From a checkpoint of a small mixture-of-experts model trained on Wikipedia.
Size: width 512, vocabulary 8192, 127M parameters.
Training: a variant of SOAP for the experts, 428M tokens, 3264 steps.
Below are experts of layer 2 (counted from 0) of a mixture-of-experts language model. Rows are named router (the router's row for the expert), gate (a neuron's input weights, with its number), up (a neuron's input weights, with its number) and show model dimensions 384-511. Each number is 128 + 32 x the weight over its row's rms, rounded and kept within 0 to 255.
After each expert's rows: "mostly gets" lists some tokens that are sent to it at least half of the time. This comes from a sample of Wikipedia text that the model never trained on.

# expert 1
router [146 181  86  87 126 105  81  62  59 109 115  89 128 123 188 123 130 206 147 116 148  88 157 165  80 185 147 149 133 148  97 144 127 109 150 100 196 177 187 130  85 105 150  96 179  82 129 159 159 119  98 128 109  56 182 117 147 145  87 165 118 125 116  70 169 117 144 136 140 150  61 101 110 147 120 109 109 108 139 141  98 171  95  94 122  62 187 184 178 124 124 127 114 136  93 162 205 109 149 107  76 181 191 158  91 149 166 111 180 145 108 138 140 143 122 110 173 132 129 104 147 104 146 171 167 175 119 105]
gate1 [124 110 227  85 138  77 108  96 174 112 149 183 120 105 110 147 157  72  92  95 125 116  78 120 130  98 181  91 155 143  34 111 122  87 119  61 123 168 125 102 109 103 114 136  24 120 114  68 118 157 148 110 109 204 157 141 145 177 175 108  95 146 200 122  87 152 127 127  98 166  83 170 131  86  47 139 152 122 126 160 104 134 140 148 131 100 156  98 138  74 136 205 121 102 156 162 130 162 132 143 111 128  89 154  85  44 141 122 119  78 128 154 151 108 157  58 153 156 126 143 125 113  49 102  88 162 137 141]
up1 [148  94 129 167 129 175  97 146 145 117 174 143  73 172  51 137 166 120 133 113 101 174  97  96 173 100 102 140  95 101 129 145 145 156 145 110 140 122 114  83 109 199 112 109 161 111 184 102 140  86  84 137  92  76 120  99 133 139  78 135 111  90 163  11 158  69  92 105 143 165 109  99 119 154 143 128 152 146 132 117 151 141 172  98 122 120 124 127  77 163 136 125 119 131  70  93 144 155 155 178 112 146 151 121 132 162 109 138 147 132 168 133 178 115  65 178 173  84 105 101 135 111 136 108  98  52 110 129]
gate2 [141 156 151  60 215 136  80  78 122 173 187 170 152 164 107 102 119 144 145  69 145 136 122 136 139 158 123 137 119 171 102 138  96 167 171  86 126 132 149 159 128  86 126 118 147 102 168 137 121  92 101 110 152 101 102 115 156 117  38 142 154 101 113 133 125 152 156 133 123 171 113 101  84 126 113 168 112 159  87 123 105 148 117 109 173 148  84 183 147 104 207 119 174 136 123 130 125  94 188 110 102  99 149 105 100 148 100  91  83 161 106 127 106 147 171 151 163 186  97 140 161  85 101 148 142 139 132 147]
up2 [144  94 102 111  48 123 154 195 128  89 107 100  98 109 171 144 129 150 111 105  75  95 174  91 131 131 142  91 153 130 167 157 140 120  98 159 135 116 121  93  86 139 137 106 142 114 110 155 128 136 140 136 103 180 115 171 108 122 179 170 112 188 159 134 163 148  98 109 108  54 155 144 152  98  57  94 172 123 161 133 174  68 158 126  63 145 123 104 152 119  90 142  64 145 144 101  79 125  79 164 150 154 109 164 144 177 158 205 144 109 160  93 164 128 104  93 134  81 163 127  98 134 156 144 149 113 114 105]
mostly gets: ")", " in", " The", " as", " \"", " for"

# expert 5
router [131  53 101 149 141 123 154 129 149 109 134 134 144 105 157  71 166 170 118 120 161  74 144 140 132 100 111 106 163 137 148 133  82 142 134 190 132 168 105 180  90 109 172 106 184  92  73 200 105 145 158 152 166 111 147 125 155 155 117  54 127 146  48 123 169 130 110  71 109 120 153  67 155 152 102 155  96 163 127 138 112 125 134  82 119 119 132  92 120 144 163 142 171  68 133 119  64 126 109 184  90 137 140 135 120  74 159 105 150 145 113 156  92  67 133  68 151 103 107  99 107 108 151 199 172 110 162 155]
gate1 [146 115  98 137 109 129  76 147 108 120 106 111  55 138  97 150  91 109 148 123  97  70 209 110 143  56 122 113 222 157 184 177 122 173 142 103 110 100  68  87 112 107 119 106 188 127 153 171  66 118 104 121  92 223 176  81 113 103 176 187 163  73 121 140  48 116 133 130 183 160 126 146 177 177 117 108 140 142 136 150 117 106  56 112 133 160 125  96 123 160 143 149 107 119 201 141 147 169 108 141 107 142 177 115 134 126 179 154 191 140 119 103 131 131 156 121  83 138 138 137 100  95 104 126 128 110  74 131]
up1 [112  86 140 131 137 168 112 121 133 109 131 110 120 137 121 134 107 129  71 130 133 134 131 144  54  95 136 149 102 175  84 129 124  97 107 116 143 147 125 157 172 144  82  88 135 118 129 179 129 160  83 148 163  83 104 122 151 147  77  68 123 129  92  92 121 127 182 162 112 134 118 228 108 100 121 157 136 124 132 191 176 136 137  85 100  69 109 155 134 144 101 120 151 130  84 118 165 157 155  59 171  81  80 133 156  94 130  84 130 114 105 116 150 166 115  81 118 142 144 137 104 135 105  70 112 135  71  88]
gate2 [115  96 113  64 132 133 144 188  95  84  90 153 120 105 130  78 133 189 141  70  66 178 107 143  82 171  98 146  73 124 184 131 172 102 139 143 134 145  78 117  80 126 164  66 122  96 111 173 125 123 119 119 141 124 156 111 105  88 163 119 108 102 138 138 160 214 194 116  73  70 116 152  81 136 136 125  70  87 134 129 102 117  89 100 167 108 130 100 107 184 144 106 151 103 106 138  75 163 107 116 166 115 133 118 155  86 119 124 160 151 154 124  89  98 112 154 118 145 108 104 163  72 175 130 137 120  84 140]
up2 [142  97 130 164  73 146 116 130 141 115 121 136 142 117  71 173 169  91 114 174 156  91 161  80 117  98 176  88 127 138  97 120  80  93 130 106 119 101 165 104 116  71 144 129 145 105 127  69 205 116 134 161 104 139 111 184 105 134 119 124 121 102 132 166  64 134 168 120 109 175 133  93 153  97 164  88 138 166 143 165 179 123 147 168  93 108  95 109 158 144 104 111 129 114 138 134 150 117 139 149  95  83 166 139  96 107 135 147 129  54 167 182 127 147 172 138  95 185 118 113  87  73 160 191 102 158  79 118]
mostly gets: ".", "al", "ed", " .", " York", "all"

# expert 9
router [116  99 116  98 112 147  86 131 106 146 130 127 150 179  91 155 132 128 115 122 130 125 145  96 143 184 192 196  76 151 131 117 170  73 146 156 112 114 187 126  83 166 130 164 138 164 137 163  99  95  95 127 148  94  91 174 115 118  80 146 138 139 182 120 124 154 108 162 133 106  96 136 173 145 121 151 168  62 170  94  78 144 115 102 160 131 163  64 104 105 125 143  96  93 111 141 177 121 121 148 144 145 126 177 137 141 144 127 159 102 126 137 153 139 192 167 151 182 115  84 151 127 165 184  54 115  95 137]
gate1 [137 148 143  71 186 122  94 123 153 169 156 142 149 140 101 138 152 161 143 117 119 159 107 156 131  92 146 141  70 103 172 137  99 191 181 157 112 141  82 102 123 163 141 117  73 139  81 118 108 121 133 100  83 148 129  96 190 133  78 143 200 146 170 121 126 112 150 161 115 134 125 123 184 129 105 109 170  78  93 122 154 120 107 111 109 132 165 136 116 141 148 155 186 134 118 154  86 160 124 166 113 110 142 150 158  61 154 141 115 110  89  62 164 215 209 134 161  89 127  52 105 167 147 136 129 153 102 120]
up1 [102 113  65 142  85 102 141 136  80 104  97 114  42 121  66 157 188  98 135 136 111 122 174  90  60 149 168 213 121 127 132 110 137 131 177  85 142 118 192 124 146 148 106  78 127 142 110  96 138 148 159 121 119 108 117 133 131 153 139 103  59 114 178 121 173 126 168 115  54 159 151 115 178  97 134 158 108 110 182 151 118 177 149  93 148 148 110 148 123  75 141 157 135 143  92 181 141 129 139 127 154 136 108 121 175 123  87 107 133 108 131  99 187 128 168  92  39  77  71 156 140  71 138 121 110 100 133 155]
gate2 [180 111 123 187 175 173 132  95 172  78  91 106  84 176 113 162 155  99 174 112 148 125  92 141 129  89 114 126 123  92 188 137  96  78 129 107 138 133 185  78 173 122 180 192 160 142 113 180 145 134  97  97 142 153 104 143 101 151  99 117  95 111 111 129 130 130 130 123 100 115 119  82 163 151 162 161  85 110 180  75 109 150 105  65 122  96  97 154 101 109 155 108 106 101 109 142 109 134 138 101  44 136  80 173 118 143 164  96 133  88 152 120 131 129 162 115 163 145 182 150 160 153 119 152 105 159 187 149]
up2 [177 141 136  68 158  65 144 106 120 181 150  59 199  87 130  90 152 139 153 156 162 122  96 108 109 142  66 113  93 152 149 130 142 143 156 141 112 125 122 189 123 106 128  88 116 183 150 146 122 181 135 120 170 146  72 160 106  95 105 124 132 111 107 141 109 112 124 137 192 157 148 113 123 108 116 124 112 101  85 199  81 143 120  77 126 139 129 105 191  94 159 179 159 106 173 100 101 165  98 114 140  85  78 100  82 128  88 177 192 153 103 112 110 119 128 139 146  98  73 123 114 194 131 163 140 176 119  99]
mostly gets: "-", " or", "es", "ch", "te", " I"

# expert 10
router [124 145 172 144 111  68  68  84 115 144 101 143 129  99 114 162  90  91  84 110 111 176 183  87 177  94 126 103  98 155 192 126 132 128 119  94  79 100 162  86 138 172 139 110 113 138  73 134 148 172 114  67 189 129 148 164 150 126 156 154 121 167 147 153  91 136 106  81 144 171 120  79 102 112 107  67 134  72 199 105 218 105 192  97 108  87 135  95 119 115 120 121 169  83 137 138 130 113 117 175 104 147 110 195 157 129  93  51 134 155 158 169 129 112 103 147 120 135 137 136 157  77 153  98 147 118  88 131]
gate1 [164 126  74 172  89 134 112 106 155  72 110  96 125 145 145 110 138 135 133  98  92 118 134  64 146 100 145 137 104 212 158 163 168  72  91 161 163 123  60 137 118 148 147  46 126 140 115 208 102  83 106 158 152 162 138 124  72  58 145 182 120 130 136 139 121 133 178 117 107 188 156 136 133 143 144 118 101 151 165  93 124 105  71 156 140 146 119 117  64 120 163 155 109 133 149 114 206 122 127 131 180 103 113 121 115  62  19 159 113 131 169 204 160 142 162 139  99  93 140 141 123 129 123 159 158 161 188  90]
up1 [131 165  99  82 123  91 120  97 110 114 123 189 190  50 103 132 138 151 112 105 119  97  83 141 110 128 167 136 113 101 118 111 134 197 144  87  77 176 127 161 172 133  98 143 107  99 149 133  95 106 114 185 126 112 104 128 150 163 127  87  82 104 184 151 103 120 130  95 154 115 151 145 165 153 154 190 125  98 150  87  94 160 164 147 170 101 144 116  13 159 122  76 164 139 124 120  81 187  93  65  87  94  85 167  92 158 148 115 136 190  86  76  98  60 151 134 102  96 113 151 109  86 113 187  88 169 112  84]
gate2 [103 154 142 131 109 163 125 107 147 121 137 157 103 124  97 134 142 191  63 122  83 146 149 121  76 111 150  97 104 115 147  75 100 117  98 147  90 187 139 114  94 125 123 137 118 128  88 130 136 219 105  93 138 162 139 114 126 103 115 106 130 138 178  80 155 118 176 110  79  79 164 153 169 123  79 108 119 156 100 128 138  92  90 121 146  88  66 179 126 159 126 149 123 170 135  68 147 110 146 109 113 141 162 127 152 108 133 184 163 113 150 107 124 136 169 101 163  83 160 139 115 135 138 123 192 111 123 129]
up2 [105 174 172 141 151 164 174  97 170 122 107 138  71 165 133 124 112 162 121 117  86 108 176 178 134 111 131 110 151 142 144 109 128 109 102 138 104 169 135 126  42 169 105 133 121  88  94 132  80 152 152 157  80 132 131  91 128 157 121 161  88 163 157 117  78 138 146  34 129  76 126 116 152 149 150 159 111 159 100 119 109 122  63  41 130 115  45  97 119 148 130 103 162 117 127 102  75 175  94  91 124 120 100 124 122 100 124 152 135 144 140 150 121 134 147 154 173 112 142  77  77 151  79 158 137  75 106 178]
mostly gets: "=", " (", " 2", " =", "S", " 1"

# expert 4
router [132 120 161 166  95  78 167 168 122 115  92 128 157 167 105 135 182  88 117 153 112  60 111  82 107 140 162 136  82 124  63 146 131 120 119 116 125 111 154 149 108 168 122 131 157  92 131  99 176  79 146 119  97 142 145 106 179 132 142 139 126 124 121 143 131 175 109 146 118  88 112 136 134 151 145  94 149 169 121 171 108  94 169 125 136 145 156  68 145 163 183 170 149 167 116  91 132 166  81 161 122  87 133 167 125  93 153 177 159 125 118 131 140 151  61 146  76 117  62 136 149  56  71  69 135 123 119 111]
gate1 [136 127 138 131 123  68  93 106 111 138  86  50 165 147 138  70  76  35 173  78 126 107 150 145 171  68  95 145 110 179 163 101 154 179 144 106 119 149 172 113 129 127 131 166 121 184 157 123 133  88 140 113  56 156 105 141 118 155 128 155  92 149 147 164  95 104 145  60  97 139 187 101 113  87 101 147  93 137 118 142 194  74 156  61  88  71 133 159 101 162 204 174 139 164 150 138 107 108 131 129 137 150 197  88 151  98 104 122 164 121 172  91 152 173 174 138  77 152  91 133  84  89 151  94 124 149 129 173]
up1 [139 105  73 124 150 197  99 145 112  91 157 174  77  89 148 108 158 163  78 145 148 154  93 184  62 159 157 135 111  53  81 122  70  81 142 135 134  95 121 131 134 134 105  99 114 105  92 153 156 111  92 133 181  95 141 155 173  82 104 103 156  75 114 142 119 152 128 177 139  63 111 166  91 152 207 113 137 115 167 115  81 211  88 194 203 149 101  91 127  98  46 130 141  92  55 113 102 152 138 128 106 100 115 175 105 147  89 223  56 143  69 110 115 100  89 108 166 114 108 135 156 174 126 213 144 114 157 107]
gate2 [128 106  73 116  52 199 161 123 115 174 202 166 119 180 131 108 134 114  99 140 134  99 135 168 100 115 120 169 105 144 141 128 113 112 129 126 133 126 172 148 121 116 165 137 137 124 108  92  72 162 100 152 114 107 152  99 182 151 148  69 154 170  93 128 182 143 105 131 111 115  89 119 168 123 131 183 178 160 119  86 163 118 103  99 106 193 144  74  42 121  90  99 183  97 128 146 179 165 111 106  64 136 103 139 150  92 150 165  67  71  87 124  75  86 167 105  84 127 164 144 133 153 115 140 164 106 108 149]
up2 [176 184  89 112 116 135 147 129 142 175 136 161  91 152  60 132  47 175 135 170  42 109 192 139 114 124 145 105 100 134 115  74 119  81 164 133 120 189 134  95 176 122 146 112 152 164  89  76 137 159 160  96 181 189 123 196 147 103 110 153 125 123  78 160 119 130 179  94 146 149 109 151 163 126 118 104 161 152 149  76 103 159  75  89  98  97  57 102 155 152 138 129 188 133 110 141 107 101 155 123 158 103 164 122 138 122 109 149 112 117  93 100 145 148 122 119  45 130 122 157  91 163  73 184 142  91  82 126]
mostly gets: "us", " be", "f", " University", " team", " g"

# expert 0
router [125 207 143 119 153  98 107 132 123 125  90 153 123  82  92 185  88 119  90  59 106 176 104  80  67 140 123  59 152 105 127  99 135 132 131 128 134 127 147 105  73 170 130  85 106 116 123 126 115 144 120 125 135 198  85 139 115  85 152 148 118 230 143 140  98 152 120  73 117 129 108 180  67 112 104 115 110 126  48 182  93 106  85 148 146 123 127 122  87 127 132 115 149 120 125 118 144 129 145  58 188 139 109 170 110 100  95 127  84 118 132 146 146  59 145  97 116 138 131 169  66 160 109 120 130 193 123  75]
gate1 [100 104 142  73 139  64 164  91 155 175 112 109 154  77 121 157 152  94 170 118 134 220  77 151 111 149 126  90 127 136 153 133  69 126 151 163 168 119 123  58 192 101 159 123 132 125 142 103 108  32 175 157 230  90 109 148 161  96 102 124  52 129 128 139 142 118 150 167 121  93 127 153 110 191 143 145 162 116 100 115 134  98 146 104 157 149 108 141 129  91 161  89 176 111  41  81 101 122 112 170 123 135 140 110  57 126 118 199 177  90 144 108 114  85 115 143 134  95 162 179 112 191 129 134  91 113 145 154]
up1 [ 66 119  78  90 102  82 126  90 155 174  91 140 167  63 130 144 104 125 152 108 135 122 133  70 138 116 158 115 165 109 178 138 134 130 114 181 167 168 127  63 126  62 124  93 129  86 130 109 116  44 111 160 181  93 132 135 116 125 117 113  97 115 157 140 153  77 120 152 125  89 110 168 112 163 150 183 135 133  63 130 141  82 146  94 130 170 100 170 147 117 201 108  88  89  98  61 134 119 136 157  82 102 105 137  89 134  86 171 153  93 146 134 103  82 134 115 100  96 172 141 129 119 152 117 111  93 127 138]
gate2 [108 105 107  87  91 131 100 146 104 148  92  91 122 151  98 110 150  95 114 106  87 172 159 102 170 121  80  65 181 138 139  93 102 182 131 103 108  73 145 103 108  96  85 124 155 159 142 161 104  55 143 118 172 206  82 133  93 160 150 128  76 169 137  90  45 101 141 130  89 207 136 151 126 169  71 137  88 124 126 177 117 118 109 127 112  66 134 160  88 162 180  82 129 161 127 154 133 148 151 106 137 117  71 157  90 150 166 149 178 185 124 135 160 145 162 172 124 119 118 187 158 115 116 111  94  47 155 125]
up2 [117 132 110 146 146 193 170 138 105 107 100 162 125 148 136 146  80 143 124 147  92 158 187 146 168 146 155  57 117 134 124 104 157 108 107 162 108  86 103  92 162 154 104 145 126 103 146 142  97  97 177 124 154 135 129 114 168 176 136  71 142 115 143 124  54 192 121 147  41 134 173 114 137 112  59 102  27 127 123 131 117 202 134 152 102  99 155 140 113 108 120  80 151 165 163 116  74 155 117 112 125  67 193 186  58 103 163 188 119 140 163 136 110  90 126 171 136 137 115 144  71 174 113 166  89 123  96 121]
mostly gets: " and", " with", "t", " on", "'", "n"

# expert 3
router [136 166 157 137  78 151  86 153 122  86 107 119 129 103 139  63 192 130 111 146 109 166  75 179 105 134  50 109 125 154 127 132 138 145  95 147  77 108 118 138 131 136 140 135 155 157 172  58 125 152 137 155 122 164 114 131 158 154 138 120 140  90 160  87 123 157  75 144 111 193 146 164 115 166 107 171  76 103  76 124  82 134 116 100 130 175 102 126 155 133  81 159  83 156 146 152 122 174 128 190 180 148 177 107 130 185  63  80  98 103 137 115 128 108 172 139 136  69 101 116  83 119  43 100 122 136 178 102]
gate1 [118 167  99  52 170 102 177 200 111  96 161 128 124 111 143 125  94 132  79 103 150 200 136 138 101 136  86 153 132 111 169 142 128 120 109  92  73 114  87 151 176 167 141 163 162 129 215 150 168 147 151 131 103 120 177  81 130  95 129 176  98 169 134  98 151 136 102 174 148 141  93 140 151  78  63 144 148 137 137 120 129 129 159 137 127 142 168 142  86 132 130 154 140 132 154 161 112 100 110 132 161 131 168 174 162 196  57 177  95 121 141 151 165 129  78  86 156 133 126 165 162  91 139 139  79  96 143 143]
up1 [156 131 153 139 131  99  90 156 144  78 121 125  82 103 198 112 175 182 134 152 109 127 139 144  82 188 151  99 124  96 126 156 178  87 140 186 151 141 146 118 142 144 141 143 143 121 104 165 113 147 117 128 165 105 189 198 137  99 140 160  59  82 108 137 106 188 126 105  86 135 116  99 177 174 149 142 169 123  44  97 117 201 117 113 151 115 126 110 131  88 125 182  91  82  86 136  39 172  90 123  83  62 118 141 130  92 182 119 101 134 129 134 115  90 127 134 116 133 115 117 143 110 144 118  87 109 182  91]
gate2 [112  90 171 137 130 149 116  88 151 111  83 151 114 169 114  91 185 133 105 163 148 165 132 128 147 108 112 201 144  98 121 144 167 117  90 114 109  79 120  60 121  79 153 110  79 140 134  90 175 148 139 144 129 122 181  89 137 160 116 145 151 134 102 106 151  84 130 143 130  93 137 118 136 132 170 128 122 111 154  96 199 106 122 110 112 131 143  85 154 108 131 119 144 107 112 138 129 146 142 155 135  99 161 129 155  80  59  96 121 133 109 105 118 102  73 126  90  81 104 122  92 119  97  57 154 155 130 104]
up2 [180 169 137 128 136  93 132  45 147 162 121 108 180  96 118 124 143  82 111 118 133 103 122 142  92 130 149 146 134 125  80 118 110 101  89 159 117 120 120  97 112 157 147 144 172 135  95 181 176 128  74 136  86 135 121 140 108 134 163 136 179 157  96  86  96  99 128 137  94 113 103 115 131  94 108 162 167 137 114 177  53  91 148 156 157 104  86 106 131 114 113 152 137  94  96  94 108 169 138 104 163 119  75 148 112 126 178 102 135  91 147 154 163 185 121 136 137  91 126 152  98 159 150 187 172 177 167 113]
mostly gets: " the", " to", " of", " by", " their", " The"

# expert 2
router [130 101  83  93 171 107 124 134 120 162 112 161 133 167 145 166 116 113  87 132 108 197  80 121  85 157 150 121 168 126 102 145 138 184 182 129 116 139 114 136 150 143 104 161 105 119 115 100 149 123 108 117 163 180 157  99  68  84  95 119 115  65  90 117  69 179 181 119 199 110 170 152  87  91  95 151 140 137 161 105 118 114 141 118 170 144 104 180 149 219 136 174 137 141 168 160  63 140 186 112 144 141  68  66  76 152 150  60  61 168 106 139 135 120 173  80 157 103 102 148  97 173 150  96 113  94 132 132]
gate1 [125 144 140  99 105 111 109  83 107 178 117 108 115  70 134 115 175  97 161 122  74 151 160 157 116 119 106  91 150 176 112 188 118 178 255 173 131 101 133  94 105  85 125 126 137 131 123  77 113 201 159 135 141 161 161 146 119 129 105 181 127 132 111 147 170 172 158  92 149 142 125 120 135 118 157 126 164  97 127 133 164 109 158 102 159 138 169 147 126 149 171 117 171 131 111 184 192  95  94  77  90 144 144 139  99 163  66  76 108 105 145 137 137 160  56 131 147 165 157 127 221 132 176  56 141 168 153 131]
up1 [119 148  67  69 164 112 146 128  90 142  85 154 115 116 159 111  90  84 152 127 138  59 123 170 167  95 183 160 166 115 182 131 137 158 173 138  98 203  97 103 165 124 138 200 130 126 164  78 146 177 108 113  91  88 176 107 131 126  79 131 144  89 130 101 164 184 131 185 149 148 185  84 152 143 111 136 142  83 156 144 112 151 164 142 169 102 117 115 147 162 122 134 167 153 152 151 129 121 143  69 116 122 110 145 100 144 129  92  92  56 153 120 151 155 158  97  96 184 147 132 119  83 104 118 161 113 134 169]
gate2 [164 142  44 118 119 120 132 157 143 148 158  88 109 172  94 139 110 130 150 113 147 191 134 184 157 109 117 153 136  50 179 122 116 171 158 173 149 156  92 102 156 174 155  89  55 165  88  96 103 135  96 138 107  82 151 174 110 173 196 133 140  64  85 116 145  81 128 139 180 128 131 121 180  43  75 143 147 133 151  97  76 131 180 125 148  74 116 131 150  62  94 173 111 132 117 205 103 126 123 111 104 142 122  97 128 120 129 158 125  83 132 134 143  94 122 100 153 113  62  77 212 155 150 159 128 137 142 141]
up2 [129 154 162  82 115 156 120  92 192  79 138 151 114 146 147 127 142 168 102 125 101  99  89  42  78  98 149 129 146 104 134  77 213 146  92 128 138 148 168 146 143  98 113  84 130 116 172 209 117  79 119 127 137 122 142  36  90 151  93 133  60 121 121 107 108 136 110 101 131 187 127  84 117 182 145 134  56 187  95  93  73 140 103  94 121 106 169 192 107  73 142  99 120 193 153 152  95 135 105 137 106 121  97 141 128 149 133  99 137 105  96 108 136 168 121 156 129 111 187 129 164  37  76  65  88 106 144 161]
mostly gets: " who", "ent", "ist", " which", " 2014", " including"

# expert 11
router [124 113 132 119 156 126 100 135 146 168 141 123  96 101 120  76  78  75 134  75 196 124  92 149 179  87 113 172 158 107 116  87 170 139  25  99 113  81  36  75 195  98 143  67 113 124 132 120 174 118 137 112  69 139  66 148 173 170  93 140  94 155 159 126 151 149 165 125 124 130 118 108 163  94 175  73 117 102 158 113 133 155  99 121 158 126 113 130  99 141 158  87 170 124  84 181 126 146 123 107 113  67  99 123 111 159 108 120 146 120 113 118 126 177 107 149 145 140  96 185 110 121 161  93 127 118 154 164]
gate1 [147 136 133 113 180  64 189  86 123 160 127 135 126 133  96 144  98 185 108 152  89  96  92  98 130  82 151 156  98 105 112 140 120 184 103 145 142 147 187  38 120 151  93  72 117 135 114 112  81 118  93  91 115 161  34 172 144 108  38 151 102  98 202 130 108 147 121 102 141 146 115 130  99 155 170  93  79  75 178 129 105 167 152 109 120  92  97 155 139 120 153 126 147 122  81  91  94 167 141  70 107 130 132 132 117 234 142 153  99 179 154  96  96 102  96 145 156  94 115  75 103 147 186 109 114 147 134 132]
up1 [132 110 138 109 139 114 185  84 109 168 106 175 124 128 126 154 139 181 156 131 105 101 151 136  80  84 149 117  88  65  84 118 104 141 127 141 170 188 222  42 101 121 128 107 109 139 137 143 117 136 120  97 129 139  65 191 198 127 102 150 119 149 163 133 117 158 154  53 184 148 143 102 135 173 183 113  61  82 132 140 137 123 150 107 113  80 113 148 125 100 133 141 198 106  98 102  73 153 131 102 138 109 154 135 110 177 146 155  95 163 128 114 129 102 102 123 184  63 142  98  82  87 196  85 127 169 102 138]
gate2 [109 116 159  90  93 122 130 103  70 121 154 153  83 114 123 126  70 108 118 108  87 133 157 175 143 127 131 130 125  99  84 162 133 141 140  62 163 114  96 144 140 131 114 129 116 146  98  95 115 148 160  81 110 124 121 114 193 118 159  68 112  76 144 189  91 119  96 152 150  79 128 152 139 118 125 101  72  84 158 134 152  74 146 120 110 133 130 175 133 140 134  89 144 108  99 119 152  91 140 108 113 143 105  85 163 106 124 125 108 135 167 101 134 188 197 169  73 151  94 159 127 126 125 135 131 102 149 106]
up2 [ 99 144 151 118  70 191 202  73 105  91 160 177 119  88 138 117 109 170 135 148 123 119 137  97 159 156 159  50  94 149 103 179 170 131 196 175 123 170  95  63 131 126 153 133 129 162 110 134 146  97 143  94 150 111 154 158 141 107 118  78 117 103 169 133  83 180 135 147 170 130  94 168  58 121 139 121 114 138 103 145 161 135 171 135  82 123 178 131 102  76 169 136 127 120 157 141 159  80 163  73 160 133 109 125 144 123 142 151 127 179 125 101 106 182 182 114 133 196 136 149  90  95 101 147 131 139 125 116]
mostly gets: ",", "d", " –", "ly", " not", "da"

# expert 7
router [119 136 125 152 140  99 124 141 103 115 142 192 127  84 149  91 136 163 122 148 126 122 116 142 197 146 107 141 125 128  84  87 157  95 151 134 151 127 125 119 116 171 124 213 148 133 197 109  95  69 145 134 145  73 160  60  89 111 120  82  91  71 157  77 133 139 105 107 124 154 120 116 116 164 125 108 140 146  61  92 165 100 121 147 139 110 125 182 170  54 124 100  81 146 131  77  95  91  34 100 151 129 165 106 172 133 145 130 162 148 137  98 169 141  81 129 155 138 118 120 180 124  95 179 117 128 172 134]
gate1 [122 149 133 118  73 103 152  99 105 148 110 151 173 119 130  93 143 152 106 129 168 153 144  44 111 175 108 119 164 129 173  86 146  78 163 101 129  87  74  99 115  93 182 151 179 134 111 106 143 144  91  93 173 118  64 168  85 101 145 132 122 120 154 153 134 110 138 176 105 130 100  77 109  83  57 132 145 169  70  42 157 128 154 132 180 109 110  56 129 105  91 123 140 132 169  93 183 131 106  75  88 165 162 112 111 137 134 204 154 165 125 157 110 144 122  85 116 100 111 172  51 155 123 155 148 117  72 146]
up1 [134 131 136  86  89  69 110 142 127  68 121 116  84 107 131  74 152 104 139 138  95 135 143 141 105 144 149 155 103  68 168 138  84  85 122 171  83 147 120 159 147 145 127 132 137 136 124 174 113 151 174 151 105  99  82 179 146 137 171 138 152 124  94 152 112 134 167 126 131 106  66 166 105 145  91 131  67  98 168 142 140 127 169 148 121 161 109 127 150 111 142  81 174 157 114 146 108 135 162 161 136  99 196 132 126 125 207 105  93  92 137 127 139 150 197 119  99  97  95 189 163 170  71 120 105 189 175 116]
gate2 [135 148 183  40 152 159  99 143  91 130 120 156 152 171 143  47 119  92 127 220 113 153 111 103 117 132 162 143  94 146  64 107 122  88 132 174 128  73 156 124 114 152 133 148 105 138 131 107 120 117 170 107 155  92 104 111 147 143 121 163 118 136 159 192 163 123 100  92 148 145 131 128 148 154 161 144 170 132 167 127 184 130 163 139 116 128 117 168 152  94  96 113 125 142 142 173 130 113 180 139 183 108 180 164  51 157 141 117 125 182 157  58 142 149 144 156 146 114 127  65  86  75 166  99  90 130 132  70]
up2 [132 166  60 202 103 148 126 156 108 165 178 109  73  65 105 172 120 139 152 151 123 122 123 174 122  94 107 133 195 103 184 133  98 170 191 126 131 145 132 144 156 110  80 131 159 103 175 125  98 157 163 135 169 147 146  55 112 186 174 100 121 130 147 122 139 178 167 171 115 128  89 136 108 119 124 107 177 142 123 133 163 165  88 132 104 106 167 131 107 188 158 173 207 160 137 147 147  69  63 121 123 143 110 113 183  82 136 143 156  80  84 201  98  86  80 133 103  71  84 131 123 118  97 165 164  81 105 143]
mostly gets: " |", "\n\n", "\n", "\"", "–", "/"